config = dict(
    n_layer=13,
    d_model=448,
    n_experts=64,
    experts_per_token=2,
    d_expert=288,
    d_shared_expert=256,
    activation='squared_relu',
    moe_layers=[1, 2, 3, 4, 5, 6, 7, 8, 9, 10, 11, 12],
    router_score='softmax',
    normalize_top_k=False,
    routed_scale=15.1,
    balance_loss=0.0158,
    balance_bias=False,
    init_std_router=0.028,
    lr_router=0.000923,
    vocab_size=42976,
    norm='layernorm',
    norm_eps=1e-06,
    tie_embeddings=False,
    optimizer='muon_variant',
    lr=0.00527,
    beta1=0.9,
    batch_tokens=[131072, 262144],
    seq_len=1024,
    train_tokens=1946000000,
    steps=9941,
    dataset='wikipedia_en',
)
Below are experts of layer 4 (counted from 0) of a mixture-of-experts language model. Rows are named up (a neuron's input weights, with its number), down (a neuron's output weights, with its number) and show model dimensions 224-447. Each number is 500 + 40 x the weight over its row's rms, rounded and kept within 0 to 999. Numbers have three digits each.
Before each expert's rows: a language model's description of what the expert responds to. This comes from a sample of Wikipedia text that the model never trained on.

# expert 39
Digits inside years in lifespans and dates, such as 1858–1-9-53, plus scattered first name pieces, countries and pronouns.
up0:518451450512550426464480448445533474569471451484544497462518531527489478519525538425497448510474488486490525550521604517511516487538549455495558568473472501523519553384458511485501451520509436475515490513515462536458526481540489423451573509508485481487436536556567526458464512511545525501486478470473561519451459471461569489441499538441435444502477598475495484487549516486535448455431462471447469470552497517532516551429581547522423536473535494450415569545552531511487542511481552486536499587539500474529528486497541474549553509496500453469539476452540534504560483485572489545433403456508510484517468469518545459502503466455553477459544503503516509514485489569533480492567
down0:542545516534536459537538541494526468467454475466528521505458560497532495518452526498511446543470527516523542506452471535456496493422452492501553503575490512467493524512530426491472525523434459515507432447507496552497473573564542494508425542529496649540532494459522444526562509532428488474506465471492519449554487549478446532428470484535499472548500455544525415499465506577548449497512545513456463566533529543498497525498493478452531480557508473532447498550475484505534414589508541509487432477526455496559489566461550465506512557456457517473470547546447558545520514523541517514442517534555487470488558532452532496598470442568605503544561416524508475532486431464510419495538

# expert 26
Middle and ending pieces of proper names and foreign words, such as -es, -ers, -ington, -shire, -ović, and surnames like Jones, Williams.
up0:444440505562525438494551497510457498501456516526566508477520502487516538493527479564544512476510474454444507495472498501483455529550458502497508531506515460484486472576532462481450521555502502503532484381490549518477454521457496523450505502484556495526507459547530509475465570496518478468511477529504499551529478509432548447446454532393477497498498516546517551469543482497436507463465591525467497502471525485534407475472459514469539513508471496458475462536530499510490472507476489463389506516493529541435539524492491575485643487470508505469502551458477540505474517476493572544550573446494536534462447453466504544512405429464412510515516472488501469555439498539472490501467
down0:482542447447520486482461544517470476492537533519508490477518461507463499442478498545573497573468486475459477526471481476516494461476461481468517501479512498483477536565472478482427459513452548480474465426531497513570515521427458571469489550500532574560507543444467541444449559453506481477550429449516460474508516512460548461470438496540537412504483515509472558477456513479497512549533491545518513422437544388477449491532555490493588543522514443545541509496548558477569553565483529521497554456434517480489480591586468540532487510561534501412506505466475474527465467497523524560445579431545497477521464480555485519499476486543419464526486528512534391524530562545522579530464

# expert 47
The prepositions on and in, also with, upon, through, after verbs like placed, focus, based, located, as in placed on the list.
up0:467432520476474496516500414472536530473458513540531549565438504482542499582432582556428475507477495506518495493551542551478538490475442543478438554456499500567488554432458515481526466466539535469531422486502497464479542515522552527435505544396542476484484526506585470490520529467523547462506502464491526504438502469573508454585468530493514536469565473563499647491524511539506519582463496504521509499515490510479485533496518497470575488479496532585472514478485471512507448477503527469471540448469482495473547512485485497479490493520445496492491509486423544472456426496430492551599512481503511481541489536588520495510554473497507570510483423492449475547456463507480455556495
down0:474565507465484621549425474502496506503533547482488467565513440507527475494565493508484481391421502446417455504536486473530547479565493546489535498527521523555559461512495544542482516473455553447500469581453517499479513460495478495453538509580530525478535531473524535510503506528528489449415531474500530545539455520632509531466454491516598444511484536532523473500518533529475487538518512523502569483498471536457460479500491536490465504509458486529528462545528470460517448554515547472573567393474564481489484562508439477452498539497388524482503551520524507497490445544559536412496517469473524505521514566475524512530516517504479496496492539472477544476531437419522509466440

# expert 61
Digits such as 9 and 0 inside years and figures, plus first pieces of unusual surnames or place names like Chit, Kur, Sch.
up0:480394580504539486545499525532573429511504492597496509518537494538536549427483501548469475460557523471510462492509493530509538470547556563511511475458526464509562454467524515499583504487472444536485507482546460503515515449521518470485566476567507514507522472471505498466473531461538507504506471537479471554530550497541445566467520466416417495484470468493531497553445419415535467457560366511533492511475454439526532517530525462506439430533551525512593523564497479473485474491492533474549585571502456540485465511529521527583470539475489562478507472517498472576509451470435439496541545494494564439479485544505462588503549432553534457544465490554521564438565502458498432508532
down0:464602514439462512540505529480493478488449531511487424531527518400455557486482504403492474486484463484468465516461503536492546489555449536456489493473506483503445492487470482505521457458512522531489530404447499454534491553549496507487501483489542497470506522488518505543520419488447482486447511515500476612591597498483505496470451490480551445491455510516441542514581448488532544493533544497412522563506553480512490515440495506501468541498493440474402496495473500525557482541511450458496521516546498488501514531487498486520495495449532428443561523549543569535512512576492471494459483489453467515495547477582545470463449481517529602581443545427534532438450496573510472516593

# expert 30
The -old in "35-year-old", adjectives like former, ancient, young, and last digits of years and vote counts.
up0:521495502536546512526475447462533588471480511495458448516502478487521479468444478454513487411525558567475431566522545464491511530447482518482497504492510497489554490440491516536477440444441460466497527451466494565476444494568531514496443498495490498474558548454488496468542499540503526578593530478504517501484457546513472465501514563365506528531485469452432534471526503474468466491505535448500471545476510489563493523469585496525469522534440486570499568569497474542510559526485477505545458513496561555480536587480483483476547538531457487504548519544510487523442549459477494582524499579495501448511529460476423464563554543522420443466534511450493521505526534562550558489493
down0:440523528475528466516533462457561495474505531521521564517506479473511548491541521532469500540473524551527490475500502510470621511543503453514499527526483521542499472455438465477555397512538516467542560522507501481476554498490493560412539446419542537541512484530490578534548440507468549548560439458522440496453468517547440527445480468461499451468547458496489530520555553602541482507470494475497490534520535532532545443487465518492516493602497495500551395514527577530502505579516452515406535546608429488451518463516532460463499479480464471474475548554471510491441474517537471518469505540467468538483434545492444488416481469434509506537503488549491545536510506437413507484467

# expert 11
The preposition of, plus from, by, about, after nouns such as age, end, number, winter, as in at the age of.
up0:482448558431444583496510537477553544481495475502441427457462501439484543504483462511496601492485511513533547410495492502442531500506497488507469564576589516484542456526507446517545544545510577486509573472535495451525531476529563505513485511469504444523509486456513554443546501539527518536456529530516514472455443429460529492494423518530547512518476524552567477532419498527425479510465441508512533464547488487490504506550492505500474443524539520438493417514519495571496513533554450477442559476479499466485441510496498531547508452530444560583395565511500415503437447517549419484423471527603531532537515480514532525570511534525440439481465490545493481539573518539521503468560
down0:525445548413496556419438447543529462432497452469512420552479488519459510486567547515469477520501486534485465548463471511438500572501598474423470455472512455535511524512594455511493535479512521479438488523566504499505591508541454496490497539487453553482493558528520529570488468486478489405511527481514453539512459506500532463516472499449495519484470415471515471498568534554551495475549533464487473512518549488520469487532549472544446503523522481448585590537487457538458490462514526501519522556555527471514423523541457435526414570425587527528543503557498475499501524468519471451559493662474481477487527483455551537546491532578551485549484518432446493509513604514472458491534

# expert 35
Later pieces of proper names, often Spanish, Italian or Latin, such as countries, organizations and taxa: Uganda, Diario, Diptera, International, Football.
up0:499489547545503538489499529514430475564441536476541530558514490440549522462463547593509545420544589513494526522530539515520500532545507511521429540521515507454469443516527472522503492481493443473450490500449451477508575515515562473549406576510476454494504529600520503496547558500508524432496520481529527536468530502480481445451590516480517494488545552479490434532457528438616543493521582519452569462518479484455555620459518550503523495564550552512484501488513504447523537547547495484520479493504526521528551588503520429564486553491481487562441515511474497521528459494485494481476541400459500469488512531518521463552427528430527479470490502514524448437494470445486510540507
down0:465544422511474493531556494489557530510435476475499507530505453388578449486527526630557491484470496409473456527496495460501441535498504559527523544482611524464511533438485495573501495474442462497549478529487500489503537471486534474522418557471523487480485460480518476506523506472499558500542411518485490466542605521461461468521592483501545542500587515504537491419444476520516530575463579505520501524469416473524470553469490471465517485502515493451518495486486542523515493571524514415473504528519521534444566633463494474579547481477472469530427499488512502531427472480479503488439508448497514465528537449501448478515417546470565568478583451511514469390478514521483491480476

# expert 49
Prepositions by, of, with, against, featuring, especially by in infobox Preceded by / Succeeded by / Followed by fields.
up0:588469509500558550532608443534522536471459450461571516569444511502488517544477504533527551531501521509438497524534481440505484542432428522560482497456508468505481443500472512505490475594478530574484480489541508513522476574514474525489440495515444493492427390501481455478554430520605496449546472442558469470485470505576529492440540477553516449482507473454547464502561476474494492586506463518449551524469471498470487527504494516417538530474534487537485501496532525466458520483512469553478547471496502490491502518435516517528403463483495511462485499535496522445483479557525523557416543509502563559550488493478539479451496511494493463528471561422480538473549478458506506463500
down0:503511491521494567615530446491509492483470516460487528446550485530466465497457456455514460482442433459501492497457462565505432524485481503475568575477518523479449528543475554474447436462544503568530441465463506485436542484491530536560502575495483477486493448578510569545519557498417512447475500491472571532509553446515435496486536515514519467576534487505543535442479463536436432463554474460528454551477549536499514497485494479468520532509563519497517542452536475475456486505413471414531418504492481421480466515545497532529512512497447520522527484538461534489540503500522543487478469490549476471534517484592457437504472429538447540519461486523433558551434511495502458508480

# expert 21
Final words of sports team, league and place names, often in results tables, such as Cup, FC, County, Valley.
up0:414504521595541537477491515475543512448558485427490538552497547551496454489481527476474495516491481519538435501444461523392568458523528455509453527559565479490497437496513476478532553442500458507490441569535514440459461470498509514530541566556450477532495509434544472611456518463499501505555547590606499448489485487513456482542490438514512412444540495471549509461541524532496530553499492457556447467411533490537482503493454579446489535527466491468494570493482466512491544490514509437487472499509595493489494469558549532509487507511469477549571534484536475485502501557486532489460529486500426480559495566455512513493486515479515536511490497547424523561492496514485536518507
down0:581481486474513481501526437583472595550565504485448436541498468482428547605528463461526510524550570460489460530540449470499511523481512458513495497529457482478505474522442528513478520480420531479459548480482404519479485586527481518484429524470522528516407491510417546476523461480512434521547474445460529480568466509529503574522496502520537497488506545590494502472487520480518540554531461509486500531505481520478563493469493508562545478549443502504579442577518496506456501551481510506421522488518483558536523553481466497503464519488499452527520568543536446531568545468537483554514507477507551520459499527548420488456503463497509492463478530466516496488500505448502542537513